config = dict(
    num_hidden_layers=13,
    router_score='softmax',
    balance_bias=False,
    init_std_router=0.0323,
    head_dim=64,
    attn_scale=0.125,
    init_std_up=0.045,
    lr_head=0.0159,
    batch_tokens=65536,
)
Below are experts of layer 2 (counted from 0) of a mixture-of-experts language model. Rows are named router (the router's row for the expert), down (a neuron's output weights, with its number) and show model dimensions 0-191. Each number is 500 + 25 x the weight over its row's rms, rounded and kept within 0 to 999. Numbers have three digits each.
After each expert's rows: "raises" lists some tokens whose logits its average output raises strongly, later layers aside. This comes from a sample of Wikipedia text that the model never trained on.

# expert 17
router:479479528485470500483489444500470501511499528500519490494469535484503507486508489520453468536496434518457507479492498509532490525492515484536489488479535524504504527546480533506448446479514472486507476501463501499500495477561447490469502497478494501488493498538509511483500499526547509480492513476444478485450483479510501497468471522515465474513488510510513502473517482536494487494452505468496505520522471528475527456503476511507447489482463496487463499516509503440483443509498476516475517500507528517478499520485554486471541515455493537529506479489519508468456529545505483466
down0:544523496505459471497517531463488496483504500477480500505517532534470512508516503449441489493527485496469506509487516476504496503457496499518496491506539501495497486536516491502506497525477498499483481438518502497475511475519502498494484509490482531510517543530537524518481488467477469493437457524500514538523418516527541497518514478476468489528554510511498486509497505541502408482464525495502503508484474511483510520493485484480501488513549479509497468523531488452508515442489498497496501477420488510500457530515514514477491525533484501508534492504507446533468484541504506514
down1:488520506510478499468494482477476487494480473492555515463505510460480504485548531559468508486515523492468487500481488493490521517533492476499515525502538500488484457532506495463513512524463494516460480502481518478467480579514513470496523510523473507501492503505485528476491550484530503500491457501512486522482485490478484530483477515493477469510506493505455501494527494547512575445491470531480457470551557500514504502497505472467468478460513485464487455493494520515502446515507495519468510484507485560498522546485526505486507536483471463494513480495527524456513451512506512493
raises: " same", " latter", " company's", " whole"

# expert 47
router:518513534515491502513527534503475479517495524500435523493542513483510473514497505507488474471524547479495498544555513469492502499487475478541496487497490475520454497499529519505511465487482495508452499549477491493495496530512468474490475570492458464469514485497517480506511470453443446497488491505504497516525495540478515469480482482551525521448527493455495491531498500509454510523506469512500480501486515513481456558510504518517504509532505514476496508516469497511453509534474506473545528485517479512484479543494486503488509498530501561513533503480476485508482537511498524572
down0:516519479502439502479456511481527522463499534499522538489501525493528464513539530463551538528472543508567480508489474463520474512534582471529500493513513524508478500468522502511480516520496532523488464520517500460528514488523494488496474494478488456511527517496500434490497504520484497503468495509495459503506478504447456510475524518491489528489468500449493498503551512482499488504526524500511460533484502492497477483479476503483539519507472478539455488515513495500536529516490477523442543485536522504513533459505492488475511495461503478511466485516505537487501480534497486512
down1:467489476457488545496481533511520524538526534539544503488482489481497513454530495479488527528474509501498502530537489501514494498481480474544527525509510483496468519462452504554492487531468561476503550518509495520514448536522476484472468480509524468538480565489521522484499478480451498469490502541521539509531513458518467468482469504483452494491504528473470497497526484529488512494489504525475516536507506506479461497487527505495519510482549540503482487529491498537503494563466534468485510525511513495515522526537530516516506467504514488524491502476502507477543497531503511473
raises: "is", "ic", "iv", "if", "es", "ist"

# expert 6
router:541459502498517530499497531512452527499453466515524556506535456500482494512467462519504465470522543472491487498445497508503506525511461496454484488477493497504500496503508443511519491508466487460483541474520500492510501525489499514472484542513510571524521486436493480517527475469498514450474475494518481516514513468523491510488465515463508478483530503500490478490519489497457504511482528548483484448499486514464471548478494467484490531481500492487504503475515506532511494500540525491515506497525460509465465526516473512507548529478492536528529470497531464492545543472500496501
down0:484505486531509472513490531485502489491492503519499506485517477492482492525551535541492488500478531506534499496506468467447504485528527486498487480523522562515508498489506559499482484485507493512475504486451525528476448487489478532501491499534512508533510567521510482523498466521543545494519487531520508515470515481462520420463531481506523479477494489484529541506511491516545459536464543479513512493511517519457463498520483499500474495480474511495481482513517461541455479459484499534512519444483554461511527478481536549473505500517478498492508511505486541482512498473507511491
down1:501479538502494484502495466501524506494480530502503495542467464525511504476471521500521498521499472499497497531512463511529496461468523523503507494513461517482493475520466487499454503498512488505480515523484525520527512513494489490500494503457536463454480531474511518493550479520488498495460525520431497532529508522526512501468490509463453490462536512501465498510522446500494532512462487477488516474517470512507472497511466500510491510530504488493507499507526527463539515459512538478482569506535469487466481500444520523482503446507485489527473501474523536565566527533551467491
raises: " in", " for", ",", " by", ".", " as"

# expert 20
router:540515503521559511488507474477487490492480448520466473482486502474516534485465479440470484494488466508517485499505495480481496500460442443518506537466499494500471529514480510537484516509485508511479492505517436516530524457519544488473467469496494465489492534517498500501511473501450495474527560473485549495514509488518495489496509484501515509543488518508496468521527516521481472492493504471465523484525549550507515563542496541517507457497480509516482505538489561524506479498488523494498473494537461519501499511487441468506476507533516534535511482508493487516502521486495463503
down0:508509506489522459516476465566471533491499500482547532478529448549507516476495523466508464529495484514477498501501447499555534509497534509508488456497497483519496509467499510502494503525513513464476530534486506558539491525480518469465516482483469489456485483508505548479487491540516477474518471494545507518507542476485548504518490485512494459466487496488466523534511532512490483462466488465545479502529515488480500529523473510530528501466510496468499514474499482493509517501526528500484510502547483511505477492524534498536459530541489506516522516513500511531563474481523458543
down1:484485551514509530512517510520480512457474474509486503498537559499487462516457516481515483480498514449452511494445464495523499467487538475506525548520489496513514495513505448508489468518506507484490495477495500505498521495481453492517475530478451494517519479553517508507470491489512510486527464461489507457521465515512490494515500481480445556520518506474502532525473468492489526516458494517475464476484517494501510517506494527547498509467514500437546483501487516541454514512490504534536510533485476493516535512469513503486483434529517474530511496492430482492500518510505507464
raises: " and", "'s", " or", "-", "ie", " of"

# expert 60
router:506505489528518473517496524501484495474527477481465484478522510475517480472497508530481493500533535439532512541487508487493487456455494530501485499455513514495473507460505463514514503486501480517466521510546505510529485464504506537496514532506476544503508512496465462488515517485483477509489541450526501521514494496432496466425471479493471519481481531509482534502475497471492486551476536499514480542520486460467463497487516507509508533522468508523474518492513505492510474498534498512467511529443530507474537499513523490472563543483497489502481515503445492519559539516536510509
down0:469486462487467510536469444452511496501502471528507484514497463535459522480535485519513477511512488490471506466507469509455482528526515484505475495525519481492510450495519496511499429498498528524491536489513472516489494528504485507480480519521536506514485542536492518465482484497512528473518493519489519470483539494484513498537513458482507497494432490492557471514496506487512464539516514475476554489482471487561487493524521553506493518485487519524489454506518533512512499506509468512532538506478463460545521487505482498521531488499503514489517450515516536516447502533540541471
down1:529573505490501517530476521531500537474497521493473521513497527484484490490490492479500513501499432528504478555498469499488477527503507519496526476441528459524516524486496440506473503520548511464499459445470526506466532527502502496500470452505515482463485507488473511527487489524488518485471528540512544499468493523504517500457490524493517528537450496512501496509499521509486535454489474529493501528507486480504527535499460479502541484485541512495504517477495503500514508495475506484522497502528527484540471549518481483514479456498521552453516479509498486530561519487553489519
raises: "==Notable", "Review", "==Personal"

# expert 30
router:454524488513521503469469494552506499472527493499541472522499495480497482454554509497513525495492485491528467508512484522551509491486501547495491490496495438549501473540532473506446496492500518472500490471484471468514479486484501538491512523493488457569470498496508475497486494512478488470500485571522479480517485508465524441522473517511514488522501512543521497537466487515509487551479496463468493513521495482463483438495509499538505498503494454515502512492491499473535497445499514514472485527514543463467528483511454506495499464506473481470519521516533504447520486510509505498
down0:549498478474524497494524463530509485500494479471537481536473517467504506457525530526513494521498479481518464508464480520506536531501534511523485484449492503541524523469462478483440540460504477475478517495506506462507494515464516508496496499459514448519512498462517514484516470515509490504555454533469484472532505524499482485501550512488474474504506470510462471453508492522486450502441502487544503503536523500562513482525532466501514509450471533509478533537507473512500525436502517508526468510513507524520502507507485500498480515482483515498519477501482474554507506499519482488
down1:475505502509468505441475493480547491518509537524506517523533494504498518518506525463521521486454468518495515503526488473469485494516477506473511484516511495520538503498503527483483549512529481551528530532495512496469494498516545485509486470505501508513509537501534483501446477490502487449549484484506488486496550484525474515498528480496485557503506450453518540499491466549486508456521574520509530505500497492493483523498499504503525470473494479451492521526476505533516465494486579501498496533517524487547547500499467507507538460515521483475497516492521549466511490509458502488
raises: " and", "/", ";", " in", " with", " to"

# expert 8
router:472548510478497504486494497474540486501505533464504463506493545532512514539469467500474516476525526460452475479499491470502494463512502544506502497492525462505506552511508471481500491485508508497524470521518510505473473487500505470476501496445492535501523564512539505468496513521565476482486520532502532499518513541480476488496534473476499520505477544540535518513467490463478515512519492507462469482469530530489512483466515503547539475517492550452499511491512498493489499507539446502469486562458491476504479521469516475470504498461474478502519458524508487479521505525465508479
down0:516488497551548495474517505495486513502477496508502473506552460480458513452529467488516493510466500517456489491523486477476495485476476476502515528514523515507571523513526480472502542479522511520491503505501479482476494475452456485481472495490531454551535462524479516510509493518484459523528507477496502474502484520537513503536517478538474526495491530487484468501487477470512504508505536493449508524494520475513479513463492460492544510460506472512522509470466533468524462494535467498481477550499522513503461527499513495485498519494471479473478485560522511465450520519459461538
down1:491504510450522502483486489478534487457471467491497499455453476532496556528502522470494518497490447520479472494467510543507573491512525488494490517535543493538463493484582507468485470487519499501528503514504514527488451505487526497517514499536507502524492533474512497513519500517534483508498555505484520505507501538526474557522516504516493471490472541514492507521516472461520513510523541446486503477516543493515541486466515511504495494510500513481504499475516506537519483497455491530501494478532520508496487521564515463498471493505474472515467488453511499494538494459449500486
raises: " his", "-", ",", " the", " a", "\n"

# expert 16
router:456477517492541445537533496487513459505528523488483496519479513481485545504511479552487507524533526480486514468502467497506522495505472576458484487454525504445552503488461535457521500481508512526516491535495497504514490526496463480517493464482532506498494522465499473469451520491519508518490482488439515465500515539522475495498546502534504445490495486522514513491489546497512537461530515479494523475509563480473485469484500546518512540489504473502483538516476479540475479515498519498535501498519531501471531494488514479468481482511486484515485488476489507517514522508472485550
down0:566477520518507495519467469482522523489473528517505499473497495518464522498476475494471455474489461506478504489499528461503554506489500483479482516496488486539487497487455485531481445487503497504552510429462553515499518469463517508496544487494491496491536468539500524525510472507513510521503482483519554462520474492485468503465474487511462530513505484491512492476467480512472499475502494522501465492537464534480540448512521518511459511536474482455514462504527548509517496493494533503504482503455440504516482481478500522489515515491482512451516559505531482472525495478507512505
down1:510541522525548519486522529458525480513470532486525524444519474469526499489510497481538555513435480469436519515471487500497532521484477474525515482520504460502522513477466472492505490526498466511553493491476502472540501487542495467498499494503469539516500472508527514478474498504504463528507493487515512491482500515509504544509526522522537511502503499541518499493462562494479524529468522513486509507459475498521491505500490435472520518530494500549516490484517534508480529495552498460487441503502475512477520524485488505540487494524513519502491531480506476519481449505465548484
raises: ".8", ".9", ".7", ".1", "um"

# expert 44
router:477538488472457472447504475497538481526510510490513475513468526511582501515497511514487528438486507509482526443492466523510515484533495531524488494453513496502509495498503502465481512502515493496525494483492543493487512496528485524464525439477510463506501539495497501462500525535525511478512509490486535491481453489509491488479471511486481521516503496522455548497483508527510477489499493515494518553507485497478498465478489471512494483489481466515528500465484558513558489517510514531481477495515570492485570478515516508506501473509449493482462475473506537468503447505514467466
down0:513514479486474548516460487522528466505476489492472492519498483527531473543474466493504486499494506531487495500518471505521474479468502505532452463479474487465461527460467518500474489538440490492503466493483499475477521492497490507475485485482525509471527530466538517485482530533542484524469512464526535490518490467497496476505504517472495484481537542476495496515472518474508459526498458470479574519506494509505459447462481521509488512510474494492519551513489479481492504503485481505484502447484499508526543501494560482502439454506500518496488528493528489513479523558478489454
down1:517501468470549510511482477515493497490494475518497485463487482492494491494468454548493511512517547460483485569480454536541518529491515517493475473505552526472476489483517524499457497474533518464510482475490501512503494458494484476453454490488517457489498464489522505488506520511512514549475528508505526484548483502457489482489482478516523481532512491508486505514485530486471502527473539499466500507542508567519522493458517467487520487461480522554514468508555465504506469498546450479488507531458507541507480486489487534511512460496494491464493530524496465497502518507489497521
raises: "==Track", "==Notable", "==Description=="

# expert 11
router:492492472478533487479490500488453561502518450522510469477514485491495466518531493522532489467505503498526480513521505514532507499475545502473527480494493473540479519542493490498527485464531520495501504507526451465537471515483539547459505488549507579483455493500494511513460490458483502505502524516496514509520549481510477521462490511503501534497507515531520514491515468482510479485510522522477474491503489484493492540488487451486511495553516562523515476478488500514465492512511451485524493524507461475471494446492490488540516514463500475584525508526545504515479502510506500491
down0:530510543534512524451529495513491498498523520481534546515473498530473510488569504555552517505506535516506492508477475524461500429530510529520487496522513505472503501535539526498539498543513491528499514520492496450460545484474539518500497505490460510542438559503451478503527539511546530535491524529499518481471510526516488520528489518530512502495487514509485469466492503487509539497465494498457500479479494534494529502494498509511496488494535491480533534462536518500499551469499492492507515497499523517477468481508481468477458507505479500502494504477482497487477487519524547467
down1:491528517481525462524460462520507504545527492484498523451468488531495480516518547496540528471504491499555521507495534497489458555511554477460496515477485525502506511522486501507540508489548486493478484508456520458542512541469481496516494477515468507527493504504441494467486508497451532506516483548511503531485530520527490454512505512490523502484489502511477481499493527529485462454511526510496501465522524469497514512494470467511499476498548506524521477495512439500529473510472511544491449522501530505500486489504479495537487507523452468470454525494509525517493516483476553505
raises: " the", " his", " its", " their", " a"

# expert 33
router:533516508489516511537497482507479513527490515489471544512558526512489503523535488498550530520487516502477471449479507471521481454530457480475485501472511466499515514502476472511446477483496466516467509502477463495548532543459497433509478477524468458454477515497516512511553523485502526474490475496507484486525497480512518528483515482543495513511523510481515486465475486514526458520508535491494507508474499544492540493497535478528452521511521533501491485543460499466512524547479528450491509512455501499517492513531526502484475495515479492492548515472495478527460532522484477518
down0:536510472543495477527466518481507487487525494512493561487500544439507520465560535483504488528467526488532481515533535509488502538485528519481508477520494470538499493532460510498496530511497512478508535467523519526513478519492510521497518529482550520514555522498500497461496491473533454550494495497573459530502501487504524501495474507503507494471485519453522492537512513489491468486504488550489505505509542473507504497480482493512511507476459454496469482486519500511500477441503499521524476482493476484543520536518493500491496469444538511522549465517471523531490494475487539489
down1:502498504511510487508539530485519458554501495512494503505518493484482489511486466547529468478477491513504477469501493530459481489523530495504528455527475488495536498526498500452520483497456506511466508450489492524491475510552490537487493523435494478492473538527553489483459515494483509490490525487444436480462487456501506534500530523495473506496505453500491511536492493573501515478481515478504528507503485498494504528507487520488494491551531474525513514481494497511518534496514512500554474526517522511507502503450438518509458515487488530477456516479510555502464520531515514463
raises: "iel", "ose", "yl", "eg", "ih", "ie"

# expert 28
router:481465483480475532463493498469558481511498508479513472527475493484523501489472506533503516502503487535512526494515437535537518510510491509513520536524491483498534489498538510487501483512488488473565486528502534534476486508522452510451532466497507462533489525478479518479489546541466525462485486495469491478451510464489506509508456523513491502482474521480465545516447512489532489518475482490522516491523489495485487425483512512486484490487495470505510468458492534475493513514511478515429530506495549468491554498524517512499504497507463482492479504515534528483478479482546462483
down0:497471503498512496502453491506519474497486495526499521448535515508482466537522514511494464445487523540519489498503521489511462565509543543491470554508524462468479512518500491498494544478551487478508504476500549517512505528487525499550566494474466470519510500518521532479462536519518492514481514471556511458512450507499516494514495489489526508487552491529501521480485499503518519514458504494488495532501504502510469497503489523472495548522513474468511507518470509536488545521486520493482532508475533495476481486472469489503457498519462451517556494486544507513478457499485532507
down1:503496521493496501521485507514512517522510482518479480502460491521487541514494497484573489448499505482556520470512465466522512499480460480477488495509513449522522481545504507480503525490512501458467523497527517504492475482490494473510548503499548560540521501498536512454495465471501487519549492493491514510452502527496518549413476497514486517488483498528517510485512500523441458493544508482499537500513509524525508498485509492548495516500476490495487533479511480496510499495513473522542537523465517503515528521483426502470486481507469580486505504486520498528524505487490505512
raises: ".7", ".9", ".8", ".2", ".1", ".6"

# expert 35
router:468519511481462499444479489479566492528489514500499510517470505525557495527530498513506536462494507512500522429519468495496515484519497536491488503459503520511492480490540494486515471512513488495511495473458530525467534465540516505448506486476524493524521543500501491460482488575547503501488505498497527459467488473527496484455474544503494515526500480513494556494491496522521524496487529518468524520534471502467490467482495495527496497511516464468531504493464535485548464517512524512439493457525544482505539485476514517508482459493478467488476507481512537479495486514496493499
down0:524536520464528469489447476508481502479523506480514530505480489524488527503519520515542492539493513515469504516520463487478521494532498485467508532463554500532484509488483539533469475484492521498511497489507517517494523500496523480453504509517463472484451483500575507499504534502492463505530454469498505499504530470455503542483531481492504497515476487524524499500461518473517514542501477498499455500497499525529503517454486485545473528470505515524476502495497509566545485517501498508542545505491524522474511477545510465517522515523492526487451514493523479546544476465468448531
down1:503511521445476475465482498511498505493469530511561475561477483523502506467505538500500579489548500534503496500494516467484507487495465501519537512516506526504505537510501506502514489470522539511484478523525520515462508493495506490488497490452511468505463493510494527488500535573489461504555489505493495478496495484524516477475488494486480506476538472501468510558488499484543487510531513485452489487527535504494477492490497504472470532524517529481500565502456507481474550489506527500500517500489512526501465544457539511502475460500523451501476469511469478519543512546504531502
raises: " Chordata", " Headquarters:", " Succeeded", " UFC", " Insecta", " MPC"

# expert 39
router:471454538491493550470505497476512465510526556507453544498480460535482493429497556507492508489489525495468512461530523474484545549472487489506496529510522518471486496499536514476532492504484486519481523475485515526524517480478553454517502523494463523466525514533476523504497502508482490492523455508494494488505461511501562475527450463498540513531519462470519510515519474508511524457484494465517530527439472513484508506485529482513490494521489506474497490530542478509475466521539493463468493464510503488492519525538493496525483488483516500502493516485507518528537494482470499515
down0:502515511518499489498530514496518517499492515485491491538505516485527505511529516539488503470477499514509502497491504434499465516513502458494484483509503519508501497490493454490508472541506540484478512504495492518535498514491528458518460479505476497419502454493560555480544537498480491466468501497503460488507463482478479475529518532484465499506460481438505514520474568514472503484480448495508529564513475473524506462490515509474491480536522472505488494480517466507514533499459492499463508462470506536507514478538532512483489511484453537479473477509474526543479477475535472501
down1:489487519506514519524470517510521490522489486511524499507462464491473488493503525469465490503513529487528511463480535513470506499489495491514462472514504475525478494485442524491451525482456466531522479463493498445480518507482497525488514504471532475486493534525496488471515497511538487502500476453490437461486489529497531498522534520517440513509521554494493494473480485527467526478524507525526535525458480527527488492465505481494520519481475530493532488511538527433501487504475521486522486492460451540505486547482465524449505505484461516530531515503488507532531491555531529503
raises: "ept", "ipp", "opp", "ipper", "ect", "ES"

# expert 32
router:515482524510484513505468471514497525498537522489526520530479519507508513482503476506465491482496478496465538512528526484449457512459486454504494482502537480486489532486469488521495498470545503547502464522516499462475505516498495499560486500483475486523545565566541505495528475492489477512501528497492483528492539511517506522470486510532451486490471484461514494489521498486539511459478487500525461486545531492514464538534510509451498527519497481506506498531491477474495519536497511535541481520472446480521494483490479492522516482485551518474544504510451466502544479493452484485
down0:502518485501532501500495518500517480492519568510471493498525516504535500535479513447534498497494435518517529513556515531492490492499500506463450520509515535491521502485442507524500500494478537512525469520509524503491488474469464463480506475517528502505521493519483505544531491517466518486505510491505542495495535542513504504526452550477497502447503461500523542509487449492539506510537489529479531513517504521479495494459540525485530491536492464538499554490495508483488499513496511523486464485474519473476507468569461494511506482445550488519458480516473495509464538515495496505
down1:501482489548526439472464525543537521506461508503490537515492525464521506490480495477534498480477485534496530508517538525544529454506501480482507512508505510491521484508489506504517531473494544510491468540504502465490497511454473531508523506524493496464474468452494455519482486528468497495517498475510472511495497527471529502522523496517463508497471510498458503500494465509453520479466531485533513482478490500497489474472460524541493464481486443483504562467469472483498502480518520501461506432548517494493511500512523511498469483462516472567504491519549495479454515515505486516
raises: ".", "-", "'s", ",", "st", " and"

# expert 41
router:482521500500464499453479471473564490499502497478531478493436556504569510510522505514463553449460508506476505437504472502508508482523484517519502516469509498496528503490498490492476522509511491486521504474483506528475512490526491489468532440485490483501507551475499509487493507559521521480483510499474515491460462485513494483471465507488470514509509511530467520511460490502504485513490487503475510542502475501481526460463479498514482465515505440520503477475494535480531488489546511522486510471490566485483555490514512506478499443493462484465476493491498542476513487513515459470
down0:511469554522507512552505475548507476498510489526488522506494495477520476493466508483492499503546472478506470473497529477487506487461487501499474527497555556536471495511486513499464534508508494491433486472546487516498521491503495508469468512446498495503530514462537536533508510501482528504424522498454545510513530493503540508468480487517533491477509519454490487538535463461511524523492470486506476525497466507476535545504511490525472508502552471504506463464491521430507521508523494501487474501497507497529515472531485494480515520500515483475459546508504491522517524494505513539
down1:517510459485502523502508495475539509507473480514530498476467527525525543492549446480508508481510532476501505512494531513491492508493512532463466477526523499485484502497567483509467481536493499479530510459477526495521490466499488529499477506503539455517470552469501526484521528517477465508484502496533532509536503496528492503521445549448479495546472508494489507481518500513465472442450503466495489496453533511501517510522516487526496496490491484473542534479505512486503517468516505501510466441465495499494500477463471537496463517475513524542498518502518490511563501553492451496
raises: "Studio", "Scientific", " Nguy", ")\""

# expert 21
router:531487542522504554467472534537520476532489508508496531534528550474546493463508492543446503498534475448483492494518554506506504519506510517507513500503485508527485480532507481504561492476498506469516504485466425479496554472485498532490515506510512449524507478513472493486477515512494491469516508469483473463501512502515499511508504498465525501476483529534469536487508459497519441508481479526495508437518517526523471501521512505455476472472471500498480462512543507510502526487551472508510469504534521465445497483485543492528479482495515494480482496494505532490531506501513529482
down0:472487517469510467461559495559551487507465507510510484540476495510510493516476487470511521533502504505534490489516540496476480506506513527494500525470500452448413461510470508526534509517485510508492508531510500453504486485506486513477510490482523499501494492507518507459502477483497506525493485524480514489509473482502503525503470524473541544535500513477477539558475479524535543488494493470554490521518495523475486472487497535499498470467477464499521450523527495498495513443501472519510494517437505497500508501453517522485498502484485559501539479513541461511490456500508459495
down1:478492536507508509510536510489500483505523492502462506500435489487488481479470501518513466533469506538561460517516479495535496524465476510456498486519522442538517550490510480514513517540520477507507491510490508539518494534501556487493487517479527502487473496523456518519456483523494451481523440490529512509473526475498473492483489528526517453523536477514494527544514532537479515504527512482509591523485504442499519495497455459496483527464479493488509519512544505485518528490491497505505449456499477535514489527498493494485513511473492495526489480498525486500488461486461497495
raises: " of", "'s", " and", "-", ",", "."

# expert 34
router:481538526465495474469501491458537474498523508510466482522446475518484520537508495512501504538447471550479504469481466537531505516553491512482473450478517479507499540497460493484444507493477475535512505544503511500502508487538486502463473485469489490491536510522503526492515497510515514492510491531442534482505491481521479478495475520473497519504511485483496503507505520513525537491515506553471516553516495476497522446494533482536506491497524488491496488493427536525544455513517501497513532497518549528471519482507473525476483491494502511492546555466491532448476481481507488493
down0:485514471519510491517470470512576495541475498520519522468513527489521526460519549522488506460483479489485466467474499522523498503440521496485527513497557495520497502476481444476545461510512547521485490492518537469495518488476503551493481532522497465487527491486518490487548463528510511504469516485501484500532498489550489463463519500496458479542484511479492509521552516503503498478514497534497481448501494464475516504512513465487521457503467480490460464481496532474481484516542510466451530494488486499507502506483527500487468452512504502538497490550506524470551502512511486503
down1:472510479446509448467528501492483490514529493484498486510565522509494511532484527500505517545499501512547518520501478505510498499501559507564458478501495478496509534483498509478459491454557482497494514515502527481511480480492465470524498544497490497479511521557506506508479504497493483540515520481491466499449481522509491520452492500535483509502505489436519485513526519502573488499490476502507505494503526549471516480468499486521521499484481495516520510516460497492490462530486507497515478453493504524524416505448481498512476495516513496543480546479478528483480510482490538446
raises: " own", " first", " entire"

# expert 42
router:509456496511496475473518508478534497476495535483526461553500535505475545523516513511479471494483507519477462444501469519473473522446495493522502538491510519515501494483455472482460453515497482484496463501489503577533513501526427542446534478458537477480542519514503496498496502526465455525485533505485536462487493505529503476475532518527501483466488502511501525520506508511509475459485485502458521493484470540467521485465502510490477533484511498506455505477464535526497498536502501515499504496533547508489524490494521501506494475510493462468475515511522495494459479540522520488
down0:473524491501517548521490503498483497489547467552527529479475507488470485467486482497529466491509476543539439541533496509503488506514489464511551437544525502459486496492503495504522511519481509488529474508505547541508441517506476501448531495498484467498474523517516468507499505487493523490505517555473484501473475494503540471466488490494540515530474517518490500491526540519505496475512523449477472491533472541547449533513499482495494502502544529488482507487494470493497516521507496508515530491537536515489479462529480476537536474543495510522486458468500476485507510521531467513
down1:486479482549479509490513480474517500493484501495520543495494503466512489490523517503483527504519468526532541468535509549525504486484492488524502504471526497514548426516485535542443527519481504506493511505491510468462489501544523513495496485531523525492447519524455506505461525489496513511478497484532503520505505534525510536488498488485513517498443483456432470463500450506441479519507498535519504507508495472511459541510502460491481525501510488513544499494488504513522482479499524549494434447507501490512470502524512501499526469490486502501514541521528478474494497537523462552
raises: " company's", " beetle", " world's", "ropod", " band's", "sis"

# expert 12
router:481511503509465490461501498478536482523468512483504499486476514529452486502496501490515486443503496499520512466452476481507509526540523492523508452489493475501507473505519478481468554498462508491531498459516557512504521515551504502492567458488488438524542501474497482460525498584526491470486513514485492483471477490491497493488490538484518503536504503489481519473524527492518518515542496521481502523508482510488501456503518507487500500506478497516464492460493533509525458511546517547456501481547544507502536513512524531476478520494492460466484528520501542455490475510471459500
down0:505510505468510525466465506523539496495530475515511509488490491516530532480500474445492562498512483496512522491531507451510511533502524501503523485522504509507532518543549492516460521512470502507496515472542491463428504505472497531515499532509500516509458486486519469481480439538468521474509470524497482518540482492487534491555502503505516546463504463465514569516457433500493479480478506511520490502472545474527504503493516521482532491478469533495469469510504466518467509458508510502526505530475481495529507508501521495542526479480505496476505469479562525496511479524506483505
down1:470518527497485505486457539505512497449502472495468456507455487529509449468501471473527478503552500531507525420491494514485507558498519500497465521491471512547542459478515495438520496539481522531516503478483543495478486527508518501512451501494509504506511505472507505490500492504531475500485517475543512509532436516526522466492510486478469449503480494531473525492506525529515533483498492487482513517484471515522450477527492481497503518485486525508511506496512520482461537507487463516473464526462504505509484489522480488508511540576486533512487464482514513463503484513489486458
raises: " 2020", " 1990", " 2018", " 2022", " 1989", " 2019"

# expert 29
router:565502493492492520484523497519523525485494546507447519560537465505436487464490491488459512556473483509553525514490573496552490501480531469517476524531512519514478536469533476512468504520497499533537490478519498512494527545482454481485483511474506469489493511501527524485519503512501541467525541446505478503530493529510492479497516488507533498471478511486534469495482486491505519535539534483531492490479475457512538503523455509529503499467503517530452508514497504488491494499523532516541483503509485505541491496515492479528466506488499498520505509467500522463459479492480524478
down0:495534495504489490485541522534530520505503509488535504527534474486435521510520421494477450513498502555506513535546488497511453471465520506465502479559534475500482494483514496529497491505486522475490505502457466497488498546526519530530529515502457511511526515513527516440487463516498502496525468496552507490504501509513525529485484545539513498490565508504501487502507477505476470501451507535513517467509520550497496491509489458512493496493523549501541501477533495522481500498511467471487512504480453482515509475488503477511448488516454518552469519496520499523506481462488488525
down1:484479474512495495536481540522545484488474511480484485497471457529466495513507482535480482534494486479530493543503494493468477499525548539506431497471468504513513528483498498507532508486466513460512530485453547491548524468487513526494505491503555468523496509494509492491491473478500529513482521533483521511521479508521482479513506481466524497488435458540491466530489508483513455516462502496496486502483461502490487491558494510491494484482482471464518470503521517484509551514541473473528473489479500455504464520560549461472466478518492513529471484446465497483490522514509501492
raises: "itt", "emb", "asc", "oca", "RI", "res"

# expert 14
router:482499536507497463477488534522533488530513546491522544537459478506509494552525496519499560522457514540512549448533481494501495491478516511522514496496488505524516511501504493502534543483476474503513455479494498519523469508523501488536446478446508523488491508506505516483502516562538517518526493503512539459479499470484494490489494535449538512500484505489495548478477512519500474476495526492480489514518509485458524474444509512503488465518496483495511545473497508514508447499520486550461526499492530500482522475501518504483460459456510448478469516478504528454516506531472523481
down0:502505469536522502494546499497489522479492427510539500495502531497464514530450484477515479502506487504498518497512516533477526426518514500519484464495511531483503512500489531516489496535483491495462511498499477486521520471464498531465505544490534458494457474507536490490526457474511517464526479501475483556528489508507488501466512473513499491471526525515492499477500520524472499502505490526507503496523482505516525503535511464517485530536487541556506484520482501493565532540508466471514493532523497529477506537447518498495526501561535535511549525524485461532520542481476462517
down1:482528509568519511481488483478497509503475505510489518517484499454510493491495475494513510492472494515570491494496497475514509514541513521476478498449475486528477486476495479531550525523513490501519520502500479487508496469495519515515581510456496505512501483493538511484434506499563492489512514489492466501494513491491514472420495521491525515479522497500464503500485524453478498462502470530523507478522551479496542477491473507476488470496497508452483492534507475539482471524526544503493544532466475462508498425505483500468481506507503456503546464495501473520523530487477532492
raises: "osm", "TS", "BS", "irc", "umn", "MS"